{"hidden_size": 192, "d_expert": 128, "d_shared_expert": 0, "hidden_act": "swiglu"}
Below are experts of layer 6 (counted from 0) of a mixture-of-experts language model. Rows are named router (the router's row for the expert), gate (a neuron's input weights, with its number), up (a neuron's input weights, with its number) and show model dimensions 128-191. Each number is 500 + 50 x the weight over its row's rms, rounded and kept within 0 to 999. Numbers have three digits each.
After each expert's rows: a language model's description of what the expert responds to. This comes from a sample of Wikipedia text that the model never trained on.

# expert 57
router:482444543506473551464521528596471544492499501384542460451416525453509564547428488501458537441472455467556555410517446480530451371515585587512515469485455494505396495629512502423422497537489453
gate0:584442400447407536429543441455459551528479420476503427445559519534434478481540486541441479577547554477528459442483439555523398572523494519577573458524454420504416519498422404555564470529434525
up0:460412459490564517392521456556491452553478464523511549542552406619479515518452522558475427479488559422603419497585513501560478408568511426614522498427566551435493528430512437504583540453462487
gate1:427417577548407519508511440481486573516486491458444478541474520457448494467557477462419523434476448505525515478428437474411460580433475452467474466514587459576433449521500459429358542549494576
up1:535468483549468450479502413490446444567457511455525429536483454516471483509579429492390496423501561496472450492476467467495541596488549542420450470445478503513510608483584464485529427414581593
gate2:541529554479440469457530522519424397430543378496532423518496519506443520468443558466518373387532488458537533540438459516450476431554420405553489526460471469426473492450376525522404506541487528
up2:478468522506442466532447564590460476584488560475494467473498576463557570457455490418475507451495448481475447508476534481458563583498492517444503551542475530529554488523471555588530623438497561
gate3:439410422470421541476520593573464492534390476488548328476486553618487465456589476450512473465533461522502445565522451479515516466478513445508467449489505532568469467438461596509549543610508570
up3:556431539569531537511500416527436516397517510550397576452572498510440520427549456519512548510557463575488485494547576513586506474442455496407555486517412460502570506473485508507509501567400498
gate4:510523456528549395552484560553513500426426565506515437567431568532517511519479433458503500534476478555432563468569446429467449480533499567572472506500567471490476457479463526463355575479479501
up4:447450558580472495443563536543525522536558424511530588388571559524487478552486506493496554483566535524558535501416494574477443586405505484568596539474531545583499478637413521601472383541439511
gate5:434490570478441560446636396467516468566460556508526506528451518493475509508521510478485404500482516528469408428481483557439474476479455579605449492446490444456483490488546511527529402458486509
up5:608509546581504465465477464483554419552473464487530642545515521483390438498571528441520527501555474480447468530498495487527575582584448454576522396395528525510431592534490502476500466570494480
gate6:583505538481498517505495515449598486503451422551554536541513446467484570506529473513577464561482425462463458482489399565529404465427450498516541436426398517539544497580478549556432574522561455
up6:470484620486447449542483517582492514521515597477520471514461459493421453548552455592551495536577522587457456521466552461492429406407516546455515450519614531630526548556434496507520460515556530
It responds to: Biological and Latin endings. Word pieces ending scientific, anatomical and Latin or Spanish words, such as tendon, subunit, saurian, psycho, plus table digits.

# expert 33
router:479412490466541531517544494525508543520495470388592487452478508514440542538537465578483579485454508532542416514431467517489484499495697508554520531531463506480449437511475552348467527553499511
gate0:489502508476423503424557454463508480453467515502465522442442384559502578430454477479522455477558597535489418451610461492537508486645554511496505516541523473521479520395487503505527501425481456
up0:501491571507432492512548516455498493493539508509615489485504492429511543472519465415481474485523550439513527449506504487517445475557537563492538532458524480445534532481493502496468504432548498
gate1:541506486509471553481493522540577550442392476500480512483432557535527431445477492472477491415424589518469444514540477411520493509621344566548471541496493416502485585515460479499475566525501479
up1:580467452456475490559502455505612538530557438488469495603520487492513502473567426493497504464454606532477484533558612474555550563508541551541483573478501498455535512390384517541617422566512546
gate2:504470481525478482535530520494611448502432521506590476533529560502447485574476478512477474428556548483441482479491492530575439565423456453568485571548477551520515448550422526429487499541573445
up2:412497525488490417453455508485475520458575464483484491507482451484481480474472568433456463493533541523455425566477509462474583496597475444429495506544533408609575553562643541577552529458454466
gate3:556462511467543492491520555495522551495501501496538554507433486534534509508559540481485398421504531548495406465381517371518476476582619553417498411485534565519494584444509495523423453435476451
up3:547586439458596543466530546496547493544462549582439503493477513534534605507538422455473537521373526465551507450486516559491526489465446527450513552531522501416516557484561534529598419559518472
gate4:399560420388476492499486523523549549527480516428428531464513439494443481575516512524470520476452579552487515518570558518485568490492545553520483600476526526411464436503474586444421517534589560
up4:403506476471555573481507574445540525473480530531419530545484422499483495511546488584469497510520538524589441596472556443486516467500556538522479476536541527445561540566550530443557573458559510
gate5:439610519490488514570505420518517513501552544507598502510469441489436545543502486532541501514540572496562428606491547479394532529490500594447530501506569390492510555464514513421484518449468563
up5:462450476427449515478473387480451496500511529510437524534474431524422479543525465472507456483503563511494539491576503517542551538452453517362523433500477490489495527419611578374585385504501483
gate6:482508541569558524547509583507547564486510527501446428502474463423494532462459546515537452520496408490503611541525449443454533486513459533497507465507495521514500471595425502571400485523467451
up6:516482522644564498487540360535472499522479427553582525498555500431436492527488497483540457555502474418485532435483492542477437485448549498573459519492426571478507549583541533442466427537526416
It responds to: Foreign name pieces. Middle pieces of foreign proper names, often after an initial capital letter, such as Xichang, Zedong, Uruk, Sasa.

# expert 25
router:481370451448502575492522460543513528495461448475520447469481499479526586596476520532470551507575549512560425429424439457459455520512501550520499477539509472481426386604498527513485557500425427
gate0:462517542412462489497521486478404487467566476556545478567527477530439484455451486553567542466375494357492512467510431406535405454411520548506636473527488461548517462477472498450506454440454436
up0:505621414455604483610426617431437401435496490447479559489515551510521388537542542536587558538501516517485434569521460552528542461468504436400526459526509534615571507528496512519437497522482469
gate1:524505577562381495509475477548586479443505474432521476492414447607464531526468500424430429555546540433541510505496559410561405557503505513545516417538481561437512496541448557465512493566431416
up1:544601479471471549399553544549523533523596497444474550568512452512520484556506477475490358503518479537379480459441534498454521489421458483531574549503459575478523522578569560516494494476494534
gate2:444437497548481507497543491556453413470521494553461488546485436509463475455497442620559484489540472565471403555485472528509501402547471566462520513593425504521631541504542432487497513533596508
up2:588483478464567567511557503533413413549488470450465455413533463462498493518500503474546372534446630495484483497484449541496505494565538479549542438461536429460486482526577525495454566399451496
gate3:400532511463434470547484461446489512493588528429584565487541507498496484536553480457404581377489508503545444558527450437454459533392508528541526499528488531536540465530382536479461402507550564
up3:553570398509543444569525511482492481539461494461454489483495547489497514578523531600530437584521461511405490469526433595509500516514473544412538432493377550517497503573603508458516536432495561
gate4:519427469430551564552459556448456489502391564502479464628464589549465424550591545406471430548505506512526433503468464488509534500541546559550532439569411549584463443495464567513452549452465551
up4:522487456458538621392464565464470498479473552508479514590451644522504498571518526464459458542486477483544547589474428492528499481601507499493517447586513505548604445443547585495568501418463560
gate5:533431526473471493498522531443467600494504532488461496532519446628477491424415372511535550472464543499585503525443541427452485452461500481515490409512509555527514540503545510459537521621382416
up5:417470545479460476475492481475463464505549512481467493531465538483491571490438480585492445484432452467513615490487500519510503500523475501591526552532547478509413436405463345550471472446572517
gate6:517490531454485468543494592519442474522543494519568505418527477492500436605485451449510472547567452413562524530487494552571475548516484500450533568540501511516484592419510406437478439457471566
up6:459565539568398390609472511509496464429475538493515479446504547465503521461518424453464506412605428517437410568547581510495553500560496504476478527475508512457444524533448473512511467525513576
It responds to: Articles and determiners. Articles and determiners starting a noun phrase, such as the, a, The, an, one, each, another.

# expert 60
router:492485511483510546485630459529501549479521506488462470512535547498452484436441547439412480434459507454493542532425482473438434445441597592528472453497403507480463354545509590452508496471526513
gate0:538538393397492495583489434475585535506434471432459520477466446464489478479556557560467456463547480583520432502555525426548549450504525524513525431500599525558541574501503563511481520460483449
up0:450492467528552469568531430556482374432513460459485539375531462500407536551436564426509430535550407391529410500501549505500510466455498508532508456516516538468578565473494486486504475459584517
gate1:576502440569425430409406546481474586440493478525539533480513492505501490456449471392566545575579497580449444519545531449506504514464514508436528487564485417580547524496525497451489538508528536
up1:501486406433440562456499514433554543573358494474495528556355417410546523464541464440468525491420520497550519509602472491564510585413504458465513509523493447487541489550510498485481393536500561
gate2:439550450514499482529493466465351483440551476440473485456538488525504408487476520488498401479498463526445511459443496533457568453473579476421453541521426526613535593514512563545510512474442521
up2:597468497599477532545519558482455421524500551453564507476541519495589423464486522601536531429502430418472567495546514530563421460441487479496461551457562533404480487305494455532439563521554485
gate3:483451424493447508515513505452481605486465494529422480493439527487437497467548420488561482499532525555484552501546468481550521513450545383524477477506502476442499539552562559496512458477525474
up3:551501476556493464547442584447482460532497444493592523440375423594457479478519488512406506505454543566450497437499455476566422569456455531590513437450433489508521500420436483534475495509452425
gate4:598575447491615497514545489429455520488482496568449491485516485552559473450475673521540405467451494580569438536452500493452508429444493538456522419482476451576497441579513585527496481475501410
up4:456476510548541477491548463505519608580543531459479591532561488524521512480544564533520397486482524561492492484536511598509579389420489585530505519392494534564521504508437449497549470496502444
gate5:509497528432469485468621619558509581528501560462541384506458587519406482500544450513480483456393500432511486545510553492472521530511460569529492599527502450534450469491436444416496543410553448
up5:538479420428480455474503542611471628536446516419477413543511530518503472481599476478503495438409538474478464484535541469445489559567525582489512483483475576540440484551475546492541575426508439
gate6:460411539586478611448499466497561519534485535446441553523550494546455467507488534523381570403445501452484502513513425522512540477540578499551467539480461541434454575458500489548477531491512554
up6:466456559535594536529505463453535515493525473449524534511505513532550525562576531543460591487442459493533469595471503545436577420593504438536448499525525467461509572497509519522479532499544435
It responds to: Common nouns and headings. Content nouns after "the" or "==", including section titles and months, such as Geography, Death, See also, film, April.

# expert 26
router:479391433476455573456581552573532484578522572527497449415515564520414529524486533513482594438381447462576485449497469497443452476430508567492532511484503532494458410464539568392396433486494493
gate1:601475591473481513446501539491506506539521410515513422470407515493566584485513504349480494512461528471528501471485522468507484498510502429422511401531485455605479369470516564440495570618409560
up1:568479606504398435413442540466547519518569470501524443482482567484487543510517417329496495512478539461525553441457568460560473547514480417420534434523541489584495410440533581459543549576455575
gate2:535456562497489544606477496467537517478441366469466511531486500520632525442451565563423492510505517507447552524558585499448418505552549452584560499594488589534555479567460559494490600536465492
up2:544471503458484519530509511445417496550476498504461562555513494520569460448541441407457531524458410508435453543493419404488533535523478462475483508501543539434573564477586469485525471406504476
gate3:451412474504506546494510442487483467569506540518453517442459508527490572537514475467505559487537488464454464500519469444622473544467464560544482473420560503487422521446489443467445512529540419
up3:543553478481480490464538528572471541488528454479522463511473463507487508497451507502515379497474523554451494501464551541438516491502518519443465377509363409573462460454485628551469445512434569
gate4:430545512505452452507493427535536489429476441447543524526491503525411564494431476644481487589530512520577476506493530403521510561497490401506545600626484527598519506492480447445487319520499463
up4:436542538484558454504491456468492483552417477523483502505436477454414558455517579398464541491505534538515503513529427408433539420558479453574538501471536483485545461551503470469410536480557460
gate5:573508507480515518536494509477458514378545322511507532518494451500479444525549572476470526597566506508485410519472475523489528498516526454534524497503502473511611533588549526471591509518379428
up5:504524422459469531503523489492500537492439482494442414489420500506463489497479518523496518515506462503336538487535506373539504496496539545426414451485445523463481478443511549405382519557484564
gate6:495428489548465618475472452474470473520553492519480472429505434459481554525529491552545488473531543411468536453496576558603398501430524466448598496466521450510498491479416474494583496519457422
up6:463475441430504595461561469510475545555579528525500502435554542598374510422449524559542483411530470534474533453429562566504499551428515454456490498489512480496496475497427536536513431481577421
gate7:552466444467511477540432529482476479461436437466523494458494520495563570564440569564507504583556475534508506451528459492516481413498504551559422445486515572480417466472520429422414553556452572
up7:460545389393546486504455509499467458453487458481516447506480526477546550643452533570545455451516398503439469537540475494481450472528429488460421501483584488453457486493518548383450526549481540
It responds to: Clause-ending commas. Commas and periods ending a clause or phrase in prose, before but, while, The or He, including quote-adjacent punctuation.

# expert 14
router:512437539448488542435576485538534506499511512398578474417474519528494611520490502577499491448444534512512462456466516522485510414469659544550520538532459448458424453481492516372405467520499489
gate0:486493576546579431593487577452529489469491465583539474523537427426508564485475407428473391484603563442524487569620461525529547542458453518478473561463466566465507566551572397425495516617522521
up0:481503513504419447469500529413384449434515470571495507514532590498522391477532547584535546568481446547559544563453557448484483528465557454497514483473557462559511453508459539530471556443497512
gate1:556536442435435498637481521594441470398373535444480467442592566513455566497479472507471472484500437462481508477450475454483575522478490454607518517466432477508502425479530553506495497512541546
up1:503425515504497533420525600454470481513526485468528531502386451509523517492556498416457511518526461495472505395454526486443479499437658510579472509520462543540541488501436568512471412517412480
gate2:517458400528530413504515476589491475489523574450421473519445503504530479408537488452548496425501572479518489433503544517579538624536544607407579521460409535428423535435467513475557574445509542
up2:515481513402457525497405593444489374489470578388480472524547496455468406563378461513558466579524559499421546479482445476475536459510514479428503476505585503447444494424473479475481412504399470
gate3:576550515464481546470443473509475533428409600554535470428541557464577501543501472586540540533523492459485513521446536504575463497447475521440531516437541468509570548606556410471537503565536478
up3:482582392503490397493453497569465435508502577573467535595462465556494378578589472470440456481504457520405503502464578528485479512494446495380413518492487564497571547415528484525480519494525570
gate4:533610452413447426474563515549517504593556416503480481432468625540585482435527544455463477501433573491451522448508484447491503585460398465503513490487466496493501484496574477555579497512577578
up4:502509529414485525505485533441563599382467473516505535582507481603475470461427459441467587543464539560484470553515524450513480526533534557549557456503450538470406485519483549525577507432533540
gate5:483517511444607460462521485514504519493465511438569524435454531483463475482533566651564606519487500587536542500579526521477452477560491531502453574515456509458338463510416467524401570453422449
up5:510504495587476524622442459500502551481495468495550515559546516489501460500484515542547564462579548505519519616558493491629459515460537545538514553517431593504514567464383453452503524526457560
gate6:453564441365502554526572477514519461467506474558514540505491457501458511556471558551524401532549526482486544421450523552428419408536579423529478476540478496501473498570563435469469534449500494
up6:459515469496528532426473496535567548542443468465438533518505438517440481546493459560495458424538520482502426456528507493498508498471518518490510568532413520462529503476452589429540447490439491
It responds to: Name-internal word pieces. Middle or final pieces of split personal and foreign names, such as -ley, -bert, -ić, -retti, -ardo.

# expert 62
router:432449434458514516488590449552427524565533438465529493459537556488463568528499509571476589536503445457545513492433525474505446409372618505484540458434440509496484368458511477445480499477483491
gate0:462516431478501530525468540458516451469519509453414456502497485514432489596542543568454472520485505437460446527502532507557503440530462467536508541504435574526567492393562421476558527505446543
up0:566489512472423419477452543516448513509499553570427470477503554541508465459535378374528552483601520546534475526513486482525508575541535535430480476544571374469391504449424537439558559488449543
gate1:626494580533516516467542534430546571507547428474536529569487456551517613530478481565505460599496498461530415531507439486503535489560515580494530474508543534441461487560537400470545519495476464
up1:555443478455476489493510522437536564588505588460400428426465522561421571467467475480536521503387531535414507559437424475446528541470515481531448441474457510455554446507571519540529475546510516
gate2:516449445518559558554463448512447489465426421504426408514479513454459557526522480544484491490507513484458516569444474517618387564616503455481511535378491501519431505475497541460466471564637461
up2:519480496563547606517523393452518547491502480496493455537471571493533507413519449566542588475483479433493509532544580653566350531544517555525476573511494483406502477466373552514493496562560533
gate3:562479481374488499448584499489461565522481519496491576429462571491495533478428522461537509483490485406472466429432470466570564495556564550484485410518497461497454488480465476440458491473456453
up3:478508550458567448458429481472533411416474484632610487605539474466475567483462539485478504410490568510421543459572598527406570507533539510511477483439467428477542499450451526502401461586528467
gate4:475447442525441545447498430506505555510485527601451491560532531501421434509522507460550514396505534542428450509562532445470475416490491457532459522503492533553470494396499516606408481465418561
up4:430480540555537449537499538503555626557563465537425557557448477497488614393435418486431497445549510458454519555534487523516489465485515501496441489537548471458485526422472526553544469416505506
gate5:470451469497443520506504447533523543481520434430490455486545595486538465546601463544575605473540491511468521571366490570563506563408478492506483482437530589583474561493466490499481627562453571
up5:496515506593571438461509514591480450466475459522537456530466460501458523539494598512428464534453415466392384488441560568443519537517487477508441514543458487434471467521499476590516431595521516
gate6:480490508573621581466515496567493506477478408548545417563439532432529523576511448521588444523488513455524464486499440482462485530518400448547525448506475414523468405475422555522492560562606404
up6:534518472556564539521495468465455490537467389611502488561420439516512529506575458507518468504427507491465506508479502382495533527473465477557494365484484481524537452510521561482517452505523492
It responds to: Collective head nouns. Head nouns of group or category phrases, such as team, group, League, Cup, population, system, technology, species.

# expert 28
router:435377484557563520482528480515499534524421442431546445422529490504432526526473501449463556492500504504559484470504396518478480530417449541470483538537523500554448428590541546495468555543540441
gate0:490531402406440565428547509521521486453557536555501515625477575573364509457567538520537476567415503430439483530517466552502465473478495581497530484521472470532531533505549473532537522462534551
up0:477549451422475545495544502450426550498494438616506506415489547671452507478599500475490508451504569598447531504532555523494517570490564511494447422483522437513597478572471458457484553518534450
gate1:477485489465534544367495481512568594544503559552451558525485462472488522400529543506492522422430435516515501523511528478496461488526507515511455567487514460413432389395480507468481525442541466
up1:531454425496506523625556516466437378465465496498497523458572484523530554543490617525473520511544468501559415494470444444508599516502505397544536480438489502544575466481542374550556497495430443
gate2:454554522529573482503536449492528483470453487391530487474540453521489483481572543494485487524492450615517465446478446480463549478516459566581468598529518554502481532563566598492498557485426509
up2:521538466421470477635490493494484459544605550451472485506540550498490454501518561343449503557453464493435579492508374447546563573472494526472498515476494448475455577485490588499600537470557489
gate3:484494522396414434527482532539534456497515511565471445498497496620437434489536458500511514502503425603404628527525534522539546513495554410497526464471528403507497529501534547479543457486450524
up3:496531610442574481431487518551540514533548562584489485497487467520448455419496599509483416488411432531461492504531480460454499478540515499574478506479498458509404538512529631551560414538543393
gate4:468460443427529536444427512499527472497515518536503490483505511390501500476535467522569518535523504473530499611516429499542595533472467550410501490384468464520522557475524462491529482480461516
up4:457523567561490469530581582586535586522447436482411522395421483550519447601549503514459487536515479561488491461438543467522530479571518529514456399617563570548483503592528521529475488539571472
gate5:488556593430531492601495495507517524542486446513542555398569560501581579450570443497467505555501549487553559510530535594478572483504521514423544486422479563506439515565552545515420483510534481
up5:503428487532416435514535463474537447397544496525497443576398468501520493556497552473436553524515458417498551511515440448497493505516442517423510566508491429466472461470532549554518468431430539
gate6:444569587582497481472478490458551497572520440492570529477464468444493449502537470428439498501464604526474567549525483468517438510456466502470514500431571507624463462545470480483557544575567491
up6:601467476511486423584471450471500544505441463492486557501534381539463436584511575489433482548470496498457500500482496512552485499413490485538491468509432525491483564534490528513488550458534587
It responds to: The and of. Function words "the" and "of" following prepositions or nouns, as in "one of the", "in the city".

# expert 43
router:465459510497594452515510468556526449524469516497545522487475437552411578496470519501547617513489389482545508481484472448462505479477598514519519506507454432541425423499572484420503492503382470
gate0:454498453501432438485552444537508505401540408362507503524538580519455399396494520460479509417495486571503446482520534573409538482482439558459446487477517462485517529480394543539526427550533498
up0:416527604436548454452475491396549466528413448447481500476484451589563527477482456575499495514506535491416555546501440447492413486519485541474439511459423443477439509472547478535507576439492478
gate1:568460458392516545393467466535592498599508548483413443415444508533422501432521445472550428470521528541568510454461537536526508523503535503484411472525526459498531493639520606463469438515512489
up1:395471542564542481453499612523429530417483510495502498572484577539482456549500587499493596508481560482501568509464465414539451521489574501609485487534380571461495505486358447417437581548555492
gate2:409517474454516574541450536504467414526571506517495517499513398539426501433538492449571623463489505513614537576523555472513503460535491471460411536486500468512538440420476527488521490446517556
up2:479486466428478564617490577503508395506468523472531509486624552400609487469584421496510529498394582464502534507546511437490630584418522487527508557400510488468537455511540398565517495478493460
gate3:437538441533542548561461515521544502460429370472583548483573483581468440556497536536514606469512480506454543529565456447558527480515532508425473420491517435494548400581502483510496513416477474
up3:543480549490467468467546589415469563552492635466428436444421586454523515457454515488413404553464515562494584562515466547532512518471500488462470478510466543577441583459539471467514477508512527
gate4:486457441508447436521531462457501466469434481505490480522487463598508517513557456510543440551642442424358423533466557469471541488558542470518506504404508472494529513549477632500504615481468505
up4:582505455543557550519523488560452474463529422576523519577524444532586555564490459568434515612592462479484570463526489459521505575424511518486586527489446460451483514506480418533609421452404522
gate5:545432409440540580462476560504462485447483521504446460572547480486519546508519521442448525419452494530518468460442526569558592480549458488536498397400414541553535586521532460474520544503405417
up5:510487488471482531539518542441486590464510518510493448498440469432531530487530501478537436492597466672569464474461511562411615496559525506497484379521487360463556583554610452542484547461501441
gate6:514464549453481599483516484596461449552390564506546457579466477548470499549520424494456520496434463446529424491461428447532530497430499523591470514485413533545475507483593473431497537493494525
up6:570537470479478558533510479560490472398403585447531501592506490443550457477598382438451531585481507536509426608501490514478486453450547577593451490477453534527538497484588471464602567488502599
It responds to: Abstract nouns after articles. Abstract or role nouns after the, a or possessives, such as number, record, part, role, command.

# expert 42
router:498417513450480508463534513594511515558494543384559402451464474534464584548465522452504474536458525512413483448490496500464434462478636526520513488525527491478412479510437561450410465493469482
gate0:509537433500652556482513561634557534548410479586513532433447524514527496567572622457528388554546483457501520420463446486538476504501491502589515540518479505533536503525411535507498394524542457
up0:495417479437394387544494500444576558447531536491554497537433541494461532501472456499550534520634512433536580475489544535534493464498479522327514486569539459466537539385490478485457589451497441
gate1:474545473513490451435579598576498543533521448433552515486509510500554497551540571474519505598459554499493566456546469528422456367468482508485479505538539473494460496471433522428521508464439489
up1:390552507497495445490561411453539553482527542548546476541544559562503552513420531525516480457408460449496584554444489500488443412546470476501438521499522600542469534395457486573564539443523579
gate2:456486522471485546405472530435511480523498552568510548472504478539446557502552448493563397516528503529532501497547536463553458484536465538515489506467525488518480611564492534608557453400476510
up2:487399508423445539429477540531593467525479480439502423501452547510448531561507423476495375481617468539497554502509517512535506426581487433433468506558523440484433428426460600516405531524449485
gate3:396482489458503522480556447487532490450503435371499513571483462575452456498479513488554543489496643493449485565508504406559412510414476508517476479547520515580447570422519504505551490463607522
up3:485498572527528564560506416585518519399508529571545515520510519437512541546495522510451536436532430484519542559416472418462457622537531578517494543505462527455437579505465553501389481442541479
gate4:493519436345468511438594455541434561618491515483532433564514451452488517514495542485555505491374440462468513390429471385490496398490447503470569460544529561527418542542563471478415542521503458
up4:437379411443597567445477484485432493576404430496473434500465460526446520492550472592465600430470544515581465538616503519395584480498462393521476546513441491562476511494545396502488508547524478
gate5:546546481463491475464430622578530509554366527581515457393533628572558506454489499461523500511384559429485506425495518571494441520577513548453465559483460520513472501626466530623469527447501411
up5:467428535478343463483450563474541516441503477477571500502511622506592535563478433386489549551502514461496537478511495505492430511517464575596528532638461489494491471536584497524448539453556518
gate6:514465511508456561590512515550503512500549459655560641525493372510468533550476542450489505526605518546549557424524447401525459524491487546543535435507564532516577528555524498465527513485524448
up6:561503480393421486497471475472461522442473609524560515531524523577534478393512487498608493480585498493502589516568504525506520538492497591432440510509598505493561517430513512541447611421522473
It responds to: Word-final syllables. Vowel-heavy word endings and middle pieces of foreign names and places, such as Son-ora, Čerm-ák, Inc-as, ward-ro-be.

# expert 51
router:427422574430470488500550507556542625552451517515507477485464473492409510492531574524475504568487523506539466385530540486464436461443544601457626500461520569541515558532462500442494520570495495
gate0:519501488500439484529514433477495498608537522443508516447544531494508484457491422488467612381485525506447523553451522522477461517521541513527442435435561504455431504566480521484538498485513518
up0:675547555601529513512507420501482537508546551481491551392510426441469517514506453494434512512399504393493427437367540495507457491470526466509615481510530491336440517491557496494550488511530501
gate1:481437503541510524486515434475442523499547400469494531487489466503587507424542432465497519530472512472465459436499511435527528492504533530543495418511500507460428494505650425421450505455544497
up1:474560474473483493486482505519550512528477578476414488541522493460438539539490572560548465423620426555587515519515477518516524507529479444444461564504478416576564476491379584516485491512450530
gate2:420420557464550501396470587524518542551431565555457559519426543616505469448564546477472475510463584557452456412483612526505450504450483588510506418474518474461575500537467598559536553468450496
up2:454577553499523462486531397464563529434506498462511455461627505416461533600413493532538532528540427464635511511518428421463525448509545463585484532581462487488471513438495395418492488537503468
gate3:450529570542424501382566512495507552494590503535470525442501555486551540417502477443467484488497382529624424437506536493522479470467477561493516465495537474571524492329517611499498398532522510
up3:503556579524410474418654460450460560521530508506494576480471624462523530473536464421461491532468406564542425458542517462426445526508470538438531489473518506571504457423528577477557445453450522
gate4:443490517466470510515585528493485513510418582562453494499526472455383529580530492458514522505511520451466430538510471524455435516494488471442526503528481475436503524463543436544455525478465541
up4:517523463423422491517483554438467435540512523472442469524525563436482513568515464401609616450565553441454514413535484471563544494563549468476543439567531507488478492433588470440532521443460453
gate5:520535487543478468476511552460518545408498513492516436500531557564513500487434489520429600568514507505497489494533512502448512436473484550481501675494545532420536530497523528537517591532476516
up5:556521529529417553374500612477502649460460490510463422422485573470399519503461475525474517509466486483466537530472544540506494403453446468476459542441489459573394500508506500479529486498533547
gate6:537497471530548499496519468512518457477573420507550523493470490551470475464538586461520427582510432502494530479547490522473467512622466543511436435440391467566535526391500605521524567463514427
up6:419498525505532561459629475478495513600576522435461506471449560512497531414483544526473511513522512585497407418518461483423523477564513473501471555613391445475464447442501515464525478428556540
It responds to: Prepositions after verbs. Prepositions following a verb or noun within a clause, such as appearing on, debuted for, used in, member of.

# expert 50
router:461405507450554511517558504542516473560451507466509489459474440522487547538459575519467563532531481425487506489496375488440473460431515602547548526492406533446391483527596480396391500519432497
gate1:511506531529407481524481437495555519585548595487492486509597508520521482439419536498504450478372567489582504433548506533481438477460497491606561535497517513486499519437499542480386478517472531
up1:587552454463431489482496482484559464540495504507449492444486485444563517461531539437556434412448587429387482604508521439444449442516487413565511507503538523491485505474472542537420473437517577
gate2:479561496471514442435539459454497542527423520420459504521472560558554506412494437564380526450489601582521445583498462440485551477556534539518481520596464492541429503510494525502548530483443458
up2:508500501473664502519507536489503462524520532458460519532389532524421525519493571526543523588446479435541611489481401465508503453452483488472461452546550442471517382509537452489444512524551525
gate3:481454558538531535453539563494474549494548465488493533438526499421541427518572529533465553553438584520508491521460432465534438520468505483518554578468546554521573474523522458348480470551578481
up3:557464497484446503444537463474519476456466599495439477539652454494567543437443571536447488485404562569452446479502442571472579452478517492544477484497528527470460545449494512546528496502462477
gate4:540522544417504450516533515423465463524512443475524463402504567553427536522522496477506442531556567427479498520432444457561415495515524539523580471536476484466458461413490439467512645554454417
up4:478457585487528504557423534497529494416433527420476402479545516500423423548609378487597490525557449519507537477533483553498463499531496452450523440480558523512447542422432502515475580462444474
gate5:564468493493530523499472546568543432454548513550497448470448478481486470590541481520454436456497512552420502530539582575514473459479503574551481436490474424511437429511419604492526379537507588
up5:535484499496501503493484522479392480517454424516532502527515557434505523521457519502408537543555386489541550590481528504564443497521533498552496468460527461440411526479559419415552512515498474
gate6:460474520490545545502457455568497518456462552426479432407513602492425559550544461588467567539463561540517553496500536465416462392483486461509530546459479515534445455512507512409520410556505606
up6:473568484475452340530470561470552490449492507487523508349450501546580487456579457582475487453472550539437421509550528540501504472493465539527471440590404450531378426517462580472504442518500452
gate7:547456592489411504497603504443510512595521494497465473504411530483476549460540453412499495553491416487556515520578490488546519531510566502501578586521418499535513571552383456557434428496551527
up7:475488429522459473468486561469499503516559423515508430412481431570495552497522558520472443521513438510414456450480539506414501493526482564548508526573393481544412427429455551542553536495450509
It responds to: List-item separators. Commas and and separating items in short lists, especially occupation lists like Actress, director, plus et, de, &, .,

# expert 16
router:460415495581515510459513461567418522501447466415468465433528531488426594553417531530473497504492457440555538442448447468503511440457518574482586494553455521565401473537516465437505451590495465
gate10:469501533563480473478504475521521443535456595529498515558516471557539541527453473497475572614484546389545502379575572438484573498512515567463552564559537512527484545464466587537419470476476537
up10:630471506532390503455499523487583458517453504537490533469474512518459435476490438510537510435505507475396518424547531455462481416500487544540513449450472506422589537465488450507457487545480514
gate11:505556467484510447494583457573520432485384513472499500451532521454523483480483528498515449459432574399520510465480551480404485470462524474530525534443450512474492468471546523500500520503531521
up11:507504513527487513411510419492514342501467460481523591535519447552480552528464533540556458450374480501499531426512503411460502527511468541505525482585480474449433516559550460603466395483458473
gate12:573471501531470535565477434477476472503585454503543488491463524454461500493446457527451559466517570432540485463460548560454409537453507540571560555494392521510516489407426443489497468603538540
up12:491471455522419563467520484519491529551477591560486466544566552521528589506455477582636493512492511588561553514422515532412482506495503466521473568462430502497462524495528576438461525381397494
gate13:528421446502536513544510543615541535544481542432410415479527518530413559468532527532444572442481471422459537464424418462607468594542569509570473519506518451486400448462506493404498394590527478
up13:483449552515450498512560525511466472478533437468456540455494510486532505501468530462537399431463485468465539441399496559525415491520443491448569436497516507416475526513569437447483483517483465
gate14:548412554493500512448503586485566485549407479416504466474514472481562601566422547527559487441476501447492511427457456459515403462420518452467519454498519496410555411428420468547411449509521533
up14:528417467541502488584492498601532468479467495453531397406482437477534563509470503472475473478457513545548461370420546533405546474467503563454479452534410437545515413507583433504529576507445456
gate15:515440474527469514431469510560535483583525571532486474600532510523490487448461486492489479437448453469451449559521557482461550521475504458518484495547417554475516474342502544541501432499505556
up15:450483378541517504420500459444539523504481416506500520482569447483473476525433508483447444524587533530526457542544562418501494574539529564536411486554583504434595470495469510525427438556429440
gate16:520486488543464508497564488503581505507617485516448451620534557430577440544543523536378552566477548519448537460619554494579530506484513568470529402495489470442546474465470607487485536535456497
up16:516480421537484413464482494525406455502576405512515542438519511478466480468569453494529549418456395491476500582414457460546531461367490473497571400504461496517427529577473576517546510529559464
It responds to: Leading number digits. First digit of numbers after a space, parenthesis or dash, as in 1951, 20.84%, 0-3 scores.